Weights of a small mixture-of-experts language model, trained from scratch on English Wikipedia.
Experts: 8 experts in each of 9 layers, 2 picks a token.
Training: a variant of Muon for the experts, 344M tokens, 5926 steps.
Below are experts of layer 4 (counted from 0) of a mixture-of-experts language model. Rows are named router (the router's row for the expert), down (a neuron's output weights, with its number) and show model dimensions 0-223. Each number is 500 + 50 x the weight over its row's rms, rounded and kept within 0 to 999. Numbers have three digits each.
Before each expert's rows: "comes before" lists some tokens at least twice as common just after its tokens as in all text. This comes from a sample of Wikipedia text that the model never trained on. Tokens count by the router's weight.

# expert 6
comes before: " the", "  ", "\n", " a", " 0", " 1"
router:440476512432489476496517565571450477559544429476424619443560497508467443471507477423494593527488385501529480493509465494468509497442467581577522627494492511543545466498547441428482585500517537499493539468481517502469439537487518498561590447520460532621479526469528541493438534559500551591477547569499484477497515519512481471506496601536436537444539435496572529470488543414572449521514562506444443450538535536476561498454584517511483569544495600480517562606510462441503507475484517506428477576545437471514553543494447495485501493467402451434516443531508453533453539552520496547632482521476541382504599483493452512578433438553547438459547516542542549475414482340479509535329
down0:440422458494412491483500566561483527512531528537417491500458588552605525593487507549441568487410515464524521512453585542460459524530402498446398484480482503441575475510484444540441455468487508399536450577463526477478530469458506513426514557517500581481456505436535465493459500474476435502516451413499598418532448463587408458462512448545494525559448489505510653515466537567503566527478507478400553494550507524519557449451475515574519438412544487514528411429477473438477570540489562477416610564520469479544501553428439553530504462534531538534568455488466468515529488592490505434404427455412457529497593512446506460530574502560564516585519518568511539511538486450483642464576
down1:556477579462585439490519528524473557513517463409465530412513541512479527464527555534417431488527503464534506543530484545472516491439500531470488587604488474521526496486523511487495514427502451487437438480525567553404482585492444499543478561545482457551507434559502450497508470483477571520482499491476589461527500460542417508453548571502581382488384494548420463515499603528606512460502587567505511507509444494478384461536470511634490576504548600536652526478482501587490477489486592546529480510526556471526560539498442540618522570472486548655443431456457491520528491507581539442513469556507501487535494512562583548440559476514627493453459588551544588487482500524508523477411
down2:503473523609431481488467465472484509540564589438517609505495461449526463413519429496511553513483510545508572487526509508394534402450465490428472502446467485543581528517461522494398521415532528443502520549496511606378503495513390573372511481401537547510512484518433473472524585432464517563546409540610500409561490576462522520436468467519450571501526520445507498489499512509608437551620437474529509463566422455470524479486597528483522457565492499540425514478437450488520519580505518424502456599504582536545490588503519516509548520458370542471473577501581398511525440498493448448455496479482499373489602524474557526545458483485519503510476521538526482503524533563468447546474
down3:533580467471495582448600522417422414374470477500510475563479489552430559486416523504512513606412459544498500530482489447511506471569484540569491476453463488456494516538523441595445436451394543511486531450562477501559523505504418445477441552467539533537497441525490482607540566429466528523511555448519581508468591440568471534562493541538465566490512499489455410393521519491448523460490457598506474603505518541532480492500478597508387507533546502550558510453599521449460448454453480384594531513514495509409483595457500607556477485483545485525488513549452545501431455462484467530477452462511469540476490516513514473597586514417532486512436449519549592474423412504427489375526
down4:502501530560578493486496536438555558614476499477556505494443419594466524484542546494502494517457596400587457544523549467539473528568565524495464434495602528414516573488556530590423442461566542489567528501404539440563496488492556458611519522449462520501535467493520548438433605564494498458506531544467468532560522537515487456470538427438561474477528399459496517521544448453500514512490488539481460626543444464534464442567479484505563512474562492435508415463490380629551538540432431526488446542481479505597430485473525587413516515524486524545519457569471428510502456555494498613455516550551523484556501500414553601514480417510564418465407483569498498434504508494501533598455
down5:506503491419563524543507503494519456496455559498450556551618518488517423596423507439571443516577598454503442543464547510468593404529445485503590502600468536500550541516484482486492553456596514518550496482524605462537480488537568574500473441592559544538551478571482392493513466432548440510469533479486452484479505553507507391478569474501467483599547442430488488463501557450554514490438566501471510499413416430495527416484512477490556590525537455515521498531528356476539480511344427434575514510494474432523453511531467465462585532529510491450519451584524527427457592532515543626526498466479530511559500462578451432594512510525466462474502560483437508536402549478552445454467
down6:486625518516520543449498466516418587410478424508492521440486442528514535550495438588545534563584529496589454477512583484462501555525472549449551448549508451535472532525439496479588467530488434466446478502504554508504546491476466565528451358610491429535562465502520495527491461509433500517535518479555513456554415447496432510474400609530397446515477434544616474491480625551553479468470431445457486459536516526541506524549517552504549548485449463536417499500499546527535514505525487523458514527474528479517408578538503457467450588487381532504596446399582573469466487484478450531426592472479391456437512451516565541538471477401463555459541524525409441504473595412515492506571
down7:501445593489454544462486456534503517500429479481526566652494427494497526545485460553514542558473565587537446530526512512526460503480523553513510447547482529504492495552483464590519471455527493546542482596527527447479478507527571477326505481534474521523414476461544575494501593421431576485471505546548585532434494533434453468629455599571475593486437420497458566534511467456430487500545512504511491522564434558583426509538472451487470457535526469439481464529502486493481482387510433466493554432578475513487458555446509534548553544480545480535465654430518435529570376483459477383552482460531491574437599514458570517506456541482463584476524432501470531430542489478386499493469
down8:444454518437501420499504490452478447553394495465555436469448622648521561433532440388512502543532557431485465511464481484472567431560493449521532525525521481588572461478435488534559585477449498549445475398440609446539474512482591538489477537600459507497471534419522519463552439549495498468433435522530624463431457516525541488540568549467517459516509476435558508519398515480566502443431537569513511537501522564455463606476556403516495399536493545520529530482496443482507443569488430489401531407548533513430527544559551515535534595539499537582488446541525489435474578479473511562495488527565528447515473544500511519446547463541506468487494518504485482459478439446426624506621
down9:428543452444469492525508505574472506568537453555515480527466590471557553498518383409438453447523419481517549580452510577506580514540486522537480531464444500501540610580399603479494438509513464459526585456563442478434517457510497554437477570536419466558499542570522475517394505508502477432439432482522531557537418449485529528498447486487495417532607450448579497482615585537480524526420458469431505545428538478447491499464534459400532402471494498445479413501562499492584486476542502504428493539538563456478463472434599536507511504451536492479540484546496512505491320516412508583550428480411529465505450510434482449595569545469490584508536508507514572455527549516514443471516
down10:533514521512464538483438554497513463531486474569371493545493495565471551515488450503448482500520519497545479473479487380542667436569497542455514478471562560521537494474538486493514491546473480541448467517446482579486507472519499516520567529494387501515542518364511509567413447564489546480548474441543490577581568373478459510467515556525504506544497521528497543511511435496522453499516493527457478516508480517488414550362474511542482476488512600508507554522566504474502621599531584586418547521456589491459580461458560563478513482517497506552517428438471612452516413511495440411527548448478635517478548485535530442386483596428547520505620536474533415416484497560448487465571
down11:512456494551538512414480571475596520504525522426413602428433460521569526480444449549529446518527547409482480513483428552542457527430554484462484469442547457461536512516533460506527431475542516567491504552442556460644528529461519471494565427583473518505452583522532463540522481499445585486499480502523596492468465418362572468579561572431585471504413584574437491521504604506395565401496483475513511514465595481524451458452496439554380509506600476481567463486522506482525489415422500577511537463514500446502492534477436546499556567488506468459475571531554472547595500513473454579562458516533550435535547541490467558467504590491558438404540489534535542483474506533613485497500
down12:448473478460575576547464466543514582473535474408389415447475560567479362502453486430566528471446493476535561546477511387491506516544507523483555572486483488476427575553498476484458479506524599445482572515443506514480524429505539500441498524422484474524483488524493462530491390561460576553452490459535549489464463473496569443496515492552630468528442470510491505482468470516572430431453439499505549491564545477566528573435494483477496378421585569508417521548524526375510515498514593528536487530435558504454598453463546599558563507571497475475492505490495509467532619513515538546499552492455471530387452505496555544437533409455524500461490520508400570421459559486613464596465
down13:499397462466544527522607463404508628478479439494553533491422505473566435506453535417535604466518447475460413542487416476511510585598482435487510540516541404428531503606521481534585458518441577531533416599425542502526536486520541493398392542478518556561578525578468551533453567546471564474469575500388561424471532482487572545559547547488593567514484472518469413456557488513515465446560465567451496446443444503523465560446444529586503531471472495507556425449424429492556577467511523517561493493552498497507511402469526487515461410534535492452580469537569536540464491520490478398492509529467469551508494431439560476468500527503489447542543501493481531489547607452496421510490
down14:504556479508491533498488499497493523636489470507544511506459572577552546584429545536457479521489540568531538484552449520370493514491503532495429529488444497428483616561489444531505572501583519481482500487434508413526549443460443487352537501554580589515524531440431371465492547475486398378505497455516463381486476518540502476438496561542480499459477485452529548514454517491580549503418509464473492406503550527514505489392511503521462424422494453539556550417531474520561445508538462474591504522481519427468453553515471544437489518604590471536517575563466420476582603545501505538519472511427396619497517506544503515491515401567512491535447455524406498560514500510500576551559
down15:552472505500392499473614418451430522641427480562498569524477511651547527562444543441443419506579483538474474501492555525490513532489522462488462501446416503488538551453506521541450410540548435537592497488489403416471405445485571487418570481519546563459511528425564555571539535553466504516628580441549522534558533458494509471415462549498523473561555443441455499489494511444554492431465534563459501558573489486491461561460517498540508438538539447513440539470508474430521485425534504484388538517457501406461407485492410447464507483465485493503407433490579519519427429545534460545460517483431530561551589487512534408528473522457490465510397473472460425475436503477479450451540
down16:550532487519592452478581470491483447438467445417540449427534480581457540405582443545515493513429518499487432547508505553489502530448522526621553587513441479460468512513535544546404496442433512512517460450466480559473484546534547358501502437430462562430485510487562570482470476435464575466488588550504541544485453532463410506490454445458484437501519450523467544540548397445545502489447485568438438562501503501591421458539506530541519443570413590539417531574453548501563549593447533547560521431466487499514541476553394508462563622448463479456509573596493490491558482425472538461516471550523426540542457561437523512465563514471531444512488488562461534556506536564434468591398
down17:475507564538473465544407476532512494524476493447542419560385448494404522608467519457481429582487560509495557481485547543527573474474406554565460478451476533546510433489554517557637591463514461471468503480479522553542479498514451532465508498391559413457501518482526447491471580513493499483589496482570524486517510515461489589501499421562425523477547527486501495506462514496575516628680440414508475476560464442506533483499452465495453477459514479538524428471492444518514428501486494505520530533399522453437428504451506518548513556496517522442529548578449434475560349552539475334558466498475546460508537426548542464499431468595512462447526503487405502443570566474528435548570
down18:530501519538540482509459480482515464465521519475512563439515427480460531628505494600479390574464542509552460456496524452497481470518431539505471465558458487499544494443566470555535539508560449512487461472504500412500512512521520424471476512610520477498550494433507635498432490414526500536454511498524472574530478570512527510485494480430541488447466379515439471535515427391504515444456438534540531558510537585561516537466456473550656563449572548448515458501486624502499596542507550457579506619589527407478535527543424525405549457487460618480508483534427545491481650432473520630462542581562493510547469518505517491480555559510469516485455478508531445468583524489516567550598
down19:552639511551522396513463461569551485426544488470534482543527473530456517453457525503461505376514576478513494552440488524486564531536506526507490587500558393502561541535490461476478487562491510497444525593568538484528460495481589481516435491541505548504513595510409532447593497490532492558437517494594497486419443526490491446559587498482568479479557517462530506498564493581500481472536559465436492454566514520544512503494512508508465507389615382482355462514482483431498481583500515643474618426564411527451461557514562487542501488532569564527516445568472458470400405531498502491518489432426471376435511487582450460467494560557472465509571462425551544482474458455554532532495

# expert 0
comes before: "-", "|", "\n\n", "=", " The", "The"
router:536489472511555532501426487579483504540513415522471637493467474521511415590498433497523477473569384473539420546587458536499545377522519387536568466444457491465541517471506487545470499433442511629482517552442544554473584501431510491501466529577411505538556635488477592547566471530474590512574463467561517401542466455502540481486488503564464477480497509504497488448571540530479536524566446568406535521570548401552507598461535507561524571445459538529495450411541581478512469552428479428463525538484423544446515410529515506497389475550523443486469441468520420498525508566508456494423433476508510518425487474512457403567502504512500452476590532405470527528507524528533500589457
down2:423561568550586479502504429467532576468570478529506421436545421459444566539401458476474523536489534416483439566514502519504435476520477507466516468558529360436523517576553529471472530456472537539445495470471543449463475570396432477480432508512562551552551524491438548524512535411575513488494453538437495534460510513533324574456534532466525460481530441555438432465473492460471439466575529529544566500527560488511512430412418456496585471449517596420512431530523515485498477562517445544474587487569491451416457559633531458449540494606429530496479498533445529580502521415499488579481496417552525481496543457549468530445459473548465487464420403578533480539454533536484570456541
down3:551510414420529550479422511414500541602502524530497447476592512491517483528519468521535554490431575432470539492433482455517460447438545518485510478471583472523487498457614448513526518467480518497456515552587615541541543571467515488570453512567505519562532510477557444558440528456462577421517445516475483486545495519470538472536473507492511603465469453467510551470502494513538511529486579461491521508429383460479501602495412473483640531503451461510486564553440608513549530550572521609578557498543517532402471623499528428457497512563451462543499445545461501487552411464505548497449471575647506480480484501457584460491463538559662508475483559460449520498502541555432562493376
down4:451486527446519455582527523442485472513523543539473547434497523497563456508505487492478514507430507510555480443607526522547475478419556468542472449449520496557541547463490495558494513466410477507469436539540517495507496524588584489523418477500504467539586404497390455488494624445436485528499517512455487470567539554442524502523491507543530404458518559436555491573512457612476502508582464539620471481452533529386426412411485466579531573581453454448413460520340454449454478575572544551530549418594396400491455511512497498504475508492476479614475536493480471486470453503493515497487499448447434575513394467544533552528532449441540423404506496437450472582443573505524547515437
down5:508526495602583577560510505479528412545545540531477454577425634489528502475516481491430521495490519487550434514433472479454632495553491492463559495529516583518497433494373595602530435495460456458583526523513534518502431569562456505538487609518567498509488505432536522551453477487532583535527511526568550523452550550495520615437492452466503455477519448442570587520477584536443512483439477502466382465513538499461485520539412467519503501488450494544449400445465428428500575533446508532525512533440400480538482583564459553495432546398540523507565452518557537517489501457468519438418455445467416472527596521466526527440454539526452492414501559466525577501537490567449488500643
down6:520482492538534535522569498455506505535501553591605573518444535459469539561562485472485562453570484589525552521517622490421426545565488502455567546462467531531434502537449460499514500527531393525477534466457441558505431465379407501510464473484549426567535570393477454451550444573453476549538479453471453512487550420432456521495457407538491505506548576506432515450488475508567542474646409522501530494548535505536428496471518564512481443487418532534486409505504523483448468468539546614593443529438632500451558423497471525531489493545463455486463429514495544439482466560540519418443524531524504514463526484570390499433579480481484536439368453417518563467556496508530512487587
down7:581409559534493490528469487535506512522461528475488557533512473546482496554629554485512401470601569453450459485483527568562502427462425504528514574440511513554463475530572516494502465545526399505459461521536498518494490543488484496505553534583502550441583587466526534551440573525461581469446485513530443467520521484504562433477458542520483432499444463442484508522558435500386567444503499505458524491632447484518478498527507558521625550485509552558518547458527459567514518509546502527499477413413528443502466476516415458500453487532546434585475525474512441430576744559464418458542470496400460612481459549537528444544465484357434504536532497507500479413507557493480454519501
down8:505425471479565440531491476502481583570500491384421506540478455504504418522476421448392472441552460541517461540547463478563502519418587496558534448495435440456505584540575518478520507605532502490518472459535549480474504527435497482529499539587494459593573528504543455566539464465494480539421548508489487548580489508412414449414523445509495494589515521441542419521538531473476390499467424559496500456474616442472463534566410461480526484514536506508432449503564511440415491511522546469470440452538454460413615437430513522486500507481503548474485554453414514523477561483530436608471434518498560580409486505605548465486573559446480451524452535527560571596482509427633512493428
down9:463572474475440485429519536499519491480465516526460552504505553559488432568480509431465511470526481672473359486592516471461578523435383468476503575447459456446552486557460518480500520492504569445459513407469485553501521411443431589517414544514533469473552514433485437514486469469462574527411438498489469448515472532523575547573588584451537515519542523450559475535437503531542561510361523508460490490463533465452445527534540462450547474467495524499516455484577476616529499420499574554575511501536568608543527560438591452537383448453477488552426575567443449552574506562454480502457469451565540474485460453532521519455499536464501446445532516518481522401542412466425441533529
down10:474388442486453527329560511463568557452541383478469449490457568580528567523593426451622460547573526455516503472521519428458449476583563612460504547463626445489446457443546497505549506559483491515593447509458504478485433465402560472507557511563489544462502502520438450572433523554523508556513502401505525546486371512495482478454455511534516518583509514519503512607555504534548461524403444547401416459466456492457557431447493553469424536466426487472488533565504425510499518437488498534534440435504539513475571552476516503565394427488542483425531498513547558481548521502543446512567534543394508545396521493548517485460517473457459512488509488471467474520463567445479505436482
down11:416512560527468499566463430574577501460513454546460503493438523507554488554518501556412476449569548501514470489418507505449523408580530522586459533487607422463500412533524516502433417430448470502527472539545635499434510470490517491540525525375512489495565546548518521432397546409564478458493500570563531522485550557461641401424532615529522455515568598468546523554481420470486361514449574459460469459510556498413558536527501530503530479481571461492513497418537501507516584541510480548465490529458533515606429537607465540508530499598532511504463473510494512431539474383519513490465481554539525485522595483509439542473527495584495526506517456434446572489446432529512473505559
down12:494476414478410601474613473588433512571480539503541635473449532476526480532502502537436518452532498514436471519475416480556608547450598517570468524514535385505414382401538488462507515511422411475459469563477549529521513468587479536492506449524578459476488511580507459549439573501477457423488487446559505581524470570530508480585524473474506453534577466500469510394463501581475437465513449398525549589613516575523487563567453443600466454498542505398481520445488429531488426523561470498538461527506478569484461493539491520483526559560501444447575560540425529539575518494434543624548477534520442502514415478544551530438529436440497494477471535520479536487512494556502521488563
down13:526521498562452479529456514593550468469500509424494470456501589399501541481446536462467457488452432552393566477495438488508441502610455519487490491543546543537515498436530499535431522441495525464481543523521556474411411472432474532416535535494485483527434554478477515647521489551550551485441566508521514457487480518467405522498514456483521468464442525524491607493423550550510545511488424462621514436529534546454512490433492488549504493436551448439472513538450551502619513604498517529418535552498488362577580554476518553472488514414582400578477533568519452491471468535527579505419460592550531531528422417492463509575538516464448495555401475488506438520447454675500448497520
down14:479480450507499499539510476464599455542517538487458444542525429507415484537448424519507596534368515518537527513538544420493500496486484539498397523485541539445497491559600441492519564533539408467486493500385445380450520531418534520490512479509538511491497533432536589614457497501497567469474567523464652620453481516566430442512477475460451541593510503475489509460429483460401423468490447494538613495447456482522525470491443521516504466524458544439605431572501526401499526526519505521517526540583435432554425501456454485452450497493462548520523495371614522550445485564488559543480466433493593514528410462556468444527487504471451497472473493559579594485519412540559532530457
down15:551530471506551486464512511500499537535521563546521450454455560455544554470585476528466524487532484529467579398518564487481553447406570542494495551501479545550493595513484414482532461484467522531531519478500479542431425481486558541495518500508557463541492449451369478427471516557401598552544416514511470522527581375477438473483463482452461491553442468608428469511490487507435448568544375473529521504522461394450535435480535497455469469518443601485548610450516468536490585488530476400547546569555584536465481457485488471634503501469478495529488517514411535551458616469565393526506419405426490456472533580583503479471467504442470515489525404450436573463496456584522464461435
down16:544572433568502509554376484511505428518516526562427500506517439476539599464472522473499551428513488558452500519515493579410467541566508560562571507570488500460542437490491449414568395512485465483551448500448456466393554585458463480492483507467544530504520551513554570476482432503540465523487505475596539530455486357520606476424581583615413513481403572505471537465492511425563423523531449463491446458531523557454481496588445443530525496520447465549490509491502470464514477511465441499498502575531592541526488548447556530505616543508520567525541452433571526517414471534434525563499424390514543469460536481580481522576578521463482534495365574507470483550424522514571481558549
down17:452466509443581483526454493444491474479464530458496496495521463521507572521439566567505474551476565515458514540436542623495553516434471497499532440426539447460514419456440564455528553466557441464495514404465592452508506463419397573574415480526530450561534555573444477557521599496474456541450549594509481521522547520507480583525399510531566470559443487543460485522452517516508452515463476528452396554520552429441493431551548426522538530373409480517553370486576509483549535534475451586548593527495432398526551443552497438488581489479528488532436470389456378490510527492462506468464460530482506529504500579481453433496575516556520480404523542448538532570398533461458461480447
down18:496466398538522477437543529440477433502444517465498515475552467516516497469619449510540596448519567635497491535498499427518520441445452488456507497480527477375537483501478479477516533450570541469502547477505430429505507506472489500653511523535414558495491525529536469454560587478583653578514446497506556507522454584473444398495479475490523530390393394460561562482587521487442524454461493506494575512417513464513510502505478448535591490460455534389484499441487554508403481494417547484472516484569486563467546500409572400526552443555505530456543491558549464573503519512495462561422454404522467531513455432478581495521568533516455471544471499510427489417509462589493506524395
down19:485450433565531469504480499569436510600486473469553535474463556524395438543465427465509504431455491437601493416497506497461429413547461525541483415468495459515524551449516557504502445439490492472541491457495532468523589438514605446510521542448502522455570547422532485515484466448584483497525509420417651536516614530494457471527516525504441487485559583471470432530573512464584503564519401470461535506518532636457499365534517447505510523452527500608535578464407537459530413553505513560453499534576457537451445533551525509457565493504525472469481445456511388540451450540561548628527480551444540486479555536515578476454422487467536467495536469477625474507483545483589529496550
down20:550441478548496496420509476608460525396491550471551519584531599540593489551603482427492364623510462468558599435502586503534452448458430405505539584487455459511565485532531466513440456590395400403564468463452454531513516512565573502530470566514452452538507460396527521517414528538436467460489462520475478581453503503525517472514551483481580492469452488539464596442482480474522505505432517522513482457436518615542523538532488500465493481521550442527546549607536499484526486453513521475462510562500478522532507589512457482472466449445504677394494505501505520454546443478421512436524526539516492543486493485498509465532442454505585483495443490488436391510624481517539511439510
down21:497502521486437559482459457525532463506506423436496509378512516436582591499430455476459433617514424560471438476495462403496390508524433478521540560439457597553561508504511483433488510457436500431507464540498443449502522528431475507443526487441426456479433432503494510501611484493502448530494537537532589508478570442524631483483437524533495526415573442460457508530431493511499395513507506562563573435456523510555506559501565516477452442523492486539470500481492516466445395414528483428429556561523516501463633513532460410531445509463483506576558441512454487501561504510464569585455453542472386477465522557567447607473606478510439511475482458566549500565549579417505571487553

# expert 3
comes before: " |", ",", "\n\n", ".", ")", "–"
router:465469553593461469382546479540466536541489527512420542530552504554529464535456519528551516482446410518474446580559503560540345436405472482641501492488437485435564509498488496526403471419447561539584460486499463466471507500472570529520455464459446561512540457439456631551505433541488568544602551515566478429483562458562487547585459396581489535520511470486452559547526546434517530483490487600456469447422525482492483541488561536568452504558492592476491440473413519459511464561437554455407561528546466564447517569457416510514470488440514445568418587557526423464537482457480446523383482461490468520537484521516533452575581492482513518460543506452524473528455539529453552550507
down12:541495573590395558457447540511576527514561556480502404507468500476512454463538448457474456583504512462527548488468506560493482496510513504513615544483531446512505508529532574514485448491451532524505428500545461556524373579459467378521577480457480488471492471402498499478370473544483555492505483432620575453440556492495509556503459464467591549595516475575544511537505472518477535566477556504521561445463533426454472561543513556493506523413454418553497496449549498415613487431504522494573486516532543453435517427573448518429511484610512488427506516413454564613478499455562513496479448416484492573557529475519509503343575414630540501530534492488466508472485565514453544510434
down13:451583499504446543508457507556503552479508567546521452404453502465500506552403544545495510501550547506516563487533486498522451554411464556505309522537531504502524502495432556496526482542543539521509509515542569536527489458530412464498492530575488508464512540432545510485484398441543554468384491572468538522495552488608479444455496562529480492427510515517484477576419383482513439490399472519461497451544576495520487545500486420557561506571390497602424464462447546595452456432422517513494520440513538516633493490552468488483508568395479434431502491410467498536425495370451486549531485412443489470605509451495390533522581537515435474530587477503443533508549495582528539483509
down14:560498475459427582578608534496563554553458426464563492413509404474511538534529416507549564506533526462452483492433448469586450493588450545560511469509576456441445441434476489435534488480446549484504519487487529590569482414422546450508524402519565554563552536425513467548441546511597540492491512442505483483500422609489495496508511461519595586526547425550585612465530616520460485459489547531573627445536522445539428462527505554486475474524465503489521581500475511565460435460538498446510525559492507593471523514436509530467538481540509472560561564425436534499461446485477592409495438429433393500449526475494425497429431436567457521525465492517517537493449510517550456582533
down15:473491513498553518506471551399525522421445563510601407593460498501478467475589556547450455585538432529525470520368426489539507483448406456514464452388538550551519468485541451508471419519491571530629490581413521517552529422508531513557532488503547489505523391452410488541488542471579462518499434504517543461516408592455471492411446497475446472555476499508552474386533506542462468433508437615539503494506524476439635513651527464475423413546551389526447513468575520516503485447538497511521545480485474509496449524508541525520520484602571563543414419444461507536473396535487507365520550435508498525507463523519515563478514481492517490526495487500488454512488483463564520529480
down16:478409531455459524508519463461515564461482518476479434450495484437509522491460428417498567464517497489512409540448552475528532507440548489481569447478421475574494474446402471532509491451480546397496524501490443471481503527406485511582587500376497448490476524590531485521461513523507469422453486419358536534522566471566538420475406543550483527458464614355517480509503457517615487493557518448507480446509555405420539389527447539529493520513493667476520517467540422574439513549457504568516484533432460540468503514478552536553452530483480479465522481430462466467427518512495517461468578496498524474546509533538355537518435438401552592554445571474476481449437442442580498512510
down17:519557520524437459459545460525404432450453577511470401551485482505428543564496578518541408527508543438514468467523401546560467512448493478508451506592494427472552514503483542441432442510418545487550471554552370404451419585478537510469415538403500501483590496436539551495479375451428569549525562507633472494574447632557533546445507561486546533542552455469531474537414482534534507559550479542487472555552529478498518490484489610430536504452597556499448460482482535583566442497463568442487539551443459517477461561524541512535546514479471562608425558484463524550439537457463486473456567491512446458545478546483500483542582476477529544508503577559471477525482530497423601484490
down18:525453537505457554498543565550438468500507562454558463531450542447566557557344484538390516510555502518527515533494506459626532526573408466481606500434575524498568540427449523474537492486562494579449545526507550606503555432554459523482485532428473423460530490441453461575424616489525488476437566471553526518444515491540468506516518536543529516481585577525522497485523581445401546479593478533504490504480489441435508465435488595505514450501468568452466546522548513444532516520473580538535536547441549455575400443448443511561474433541453508549402502488503481489493495481549447459451492561459477531462486649578482510612450519450494348431545556470536444535529455476533527541502
down19:522409445471450426539463503506588468502532494413517560603499450434521527563541566489417415457487415600522567560565568533482486522562485431517563453456587554473498460445504531470470558508518503462469480547494450451424562506478492472445495476416491477594513535456473457575442566482450490492505397494537526550541440473446511552486471476568486519567522468554497560459459550534603478500555566527550530465441448482444450475514538447470483514489462513528531486477488403433514545419548523517489558490570507497543459505429481461562497470550367439588512465388524525601446391492478508392509482418560575483543514511367583586483484406508523377497464484462469527492549556460434464447488
down20:550414422530364512505476414534440518497553505585510532605597521491449463470478543516548513475533344480553527503484427496483504499545527550407465485514518480491476436486489481451519449493518514396465517512587520429408446523471489538419474537566551479539476496480512569465534516517505519426424522566420453495493446508490423477449501353489483500618445586494521502537526507473528534467573508469509462471487556542477526491528456506466490527415498543503521426539474475498473584511522436479559463476520452528511466422467458656443451548422548557506499524448555535525528411479520530450450469461555423565654518433470530539438511501492514476404468504608524428544452504633530424536546
down21:565403468493503467575389536486565517516425497510532522494581561477462475563506514526483474471426548566481519446503501455445375559581549473476535558569559527496502505580511555599531459505502415550467503419426457521477423487436553466589465513501493521461473521416521626546459526518522454527499450482521537430484486580459484479444548425489486511479405546466475488446530549587460535570486610560443458503520576511518545602531471425514442612507528492387488515498520481508558540468486519557344490476528518471442476531457480434552384517486483470444477485492433411536456640551543438440503542465448465498449571496543381525518473471436504479470446556528488423468500578463451479500502
down22:453471510548457553475560437608520533512551549564543434511542479465544518482453478538527523553479428493549542522380487542545529459427545481476528576461479538509443562428468576489575496551541546429486554534510515446596551621509507494586481540442488502580481493426512489540455411483544509556473531486503545546516470554556518519402455602539516589431505517581573504581432481388476379514454510555442439568486529521425439519456473575452560488477619595514550474530506585614568574522517525562539583498450487501494553460462461546461440485546506515480453477544481482498487442583457530518514520555500583529439416499506540527469435539341520526521545425474504493540578492469535504568497
down23:493488519480505462504428572513483589439462510451481488457480423495546532414465440535411472487477548497420500489468480418578450438477425449490570562504507412510539574526503549486517552530492528469475536510470499472534482553418455357523506497516511441511590498439500460492445455499486498516537548481560493502525479438555501548514379548457512523502504528534511511456561479433531529505582476513525460425475443607514461473471527536420528555418538519547399426527453475444574510489544492341584543477415451512518442496546506491586540476571497476473599527479470500466482279495499493315559434501531498537490457476476478479485480512577499482531454574502428532455405499567534501406470
down24:511462535455445451500465511456496482525504449498432515472503494525532560486426499485456408576489538552477426436575505517540577535529580524502422539474572466487492556584495396651478535502507540452552501496501512455475568456539525506477492435559537500521482480446602504538527482535458486600419513421480548466445573525486502468389496569475436487529484464443502521589519380398487450520481427494513530507507489537494449522540392543478629520489501604574516535460533534527486446502534537378562521463485523493443373488481434635415477482428577531522596522589536445481457585530486472641492365516482470484499543487491496510469568476531513508470404504453445540470513480462555479473479
down25:470491444595552508526526547465500534594550481545480416516490420452519471546454549436536523483498541512547553502426525416502475426532510488564505456468573512486560603471446535447422496531478533533469532486387525484520429448469562505570486519451458484528465471485555442585554548527373488518542530542586542548503562441520543540446532490516420465526444460445545489379449579431456475553522545486405419496570489503533530511485577502587445481541509410459406481515551504515556590456511551434514605418457581522593507540467459531432420490525567616618541472498509459506472462472488529587599512544489491491472575490512431478535437456489619434463578534529434488535566487465471486504540
down26:509515535460604488364564554553473594421410539456471526540401465475552512535505522422477419507582489514450546497490511399486518541483619420434508526490549416557447579584500504473542547502439596512426496542523460470521436610464444564464525432522487471543480587429420404456453509477554533514508556513511539474421560507445468519586566535451547423465488523546464571488455630562536435478498509476571425516497407503447452423506510503468481524475419508527467550512472481535370536490494497476527552460491577553582508436523562455553455503591453486508492599500470559481525458506588475482515451436528561513535461461568513537482465474459619478473441484454514513515560524513524552528474
down27:491438570451415483499438587554524506532486475471463527477466537486546553577521442521472517574450579532541431556555515511460451464530474536600504431494472492496431619522490591519467462520505516589543442438472546475498561431483504579546543497468505485526484596551476537527474470476540504525487494459534494390528564396497527492451436516540569454499551498496436419471476486531584565561537529612511486506496538512551520470491608480600457533513548501443446494508475570421569534506446530463448420529523409591373533461488485566493514490532497479536688449421476489414448543517411501597525498435549465469492426582477431527446537418531610512454440535471573472511489535456511448518455
down28:535457461448590545538437534480600438510561422493459424594523448486528472557474427501600580506458510425497508469559462583587528582481516482484528464550467507529602521454483464468514501581496463429462446428497480541456515470525478481504519454477485549441503434478473473469416518535505497533397447508498600398533440520534467585458500501544541501527507530491501432480435497620443485468478488462589548463464474522579522400474563497502496509547480597630468460489524516521492489498479556515448483454500470497468445499508456494496475480635512481530524441520485493549605533529572499476565454503524474531381586508481519428529557573518495436513521527435579441488465374434513451658361
down29:554476480475533464582546494581539496524426511499563511493483652481465510515496495613483571601429506492504503526508429557523481478527487494483609532524458533472477626531482560489557521542429533447531390473453447488543504523549527361433589526474477464516557468509504469587476542497594494519553557585502484545516484442575513434483477574543534535552410506510466488461417431469589466440566465533578541464525426453510466506457485447506496481583494481380503486525517429526502510471519508549494512514536557471582549509515410426485503566503559491525469530517495547503467522397469550491446585455556561438456388519557412578410522542511448520514549440486539595440416528563529381548533
down30:431429598570465477524552458531448534438482469492531545398507405478566421543530511441455464539432503516477522502499573472488393503480482513539433583584535432543360495413522563570531547520466569444534454487602495467492457572451395528490448437477502482511448470446603566502507573388479490589455432507470579468578394514490432486501493427489451523512506583448504514526472446420529545500518463550472447545557420524525488483533468500460451439421491510482503473453507526532485522542540539603510443486526443465527421580492425492459492526525468509444465461506590594504565544481483539580484514570457509582564519547589521408478473386504466510534479576589491508514570564487532513569501
down31:520495577475420467546468368415456533527535451578368502475562536432489534462495512507430471522500514453410515466552507529393556447461460498537450494520501473485569483454563464487472458491577551530546472494483455508355462552515474455398435489548546447511531490614504539416583585439551499557506589481488414459437459480539487532566432504582523485540513558515512534485492423606448531518504563482574518480498580588428534559390431519551493573440502477534468530467546489530479495528543531513455468477443504453464469559462571489434436440467459496475496519389589476448547424440474454449514456548447449444525439468518558594535491520488524596449500501527493457503588575471525553554421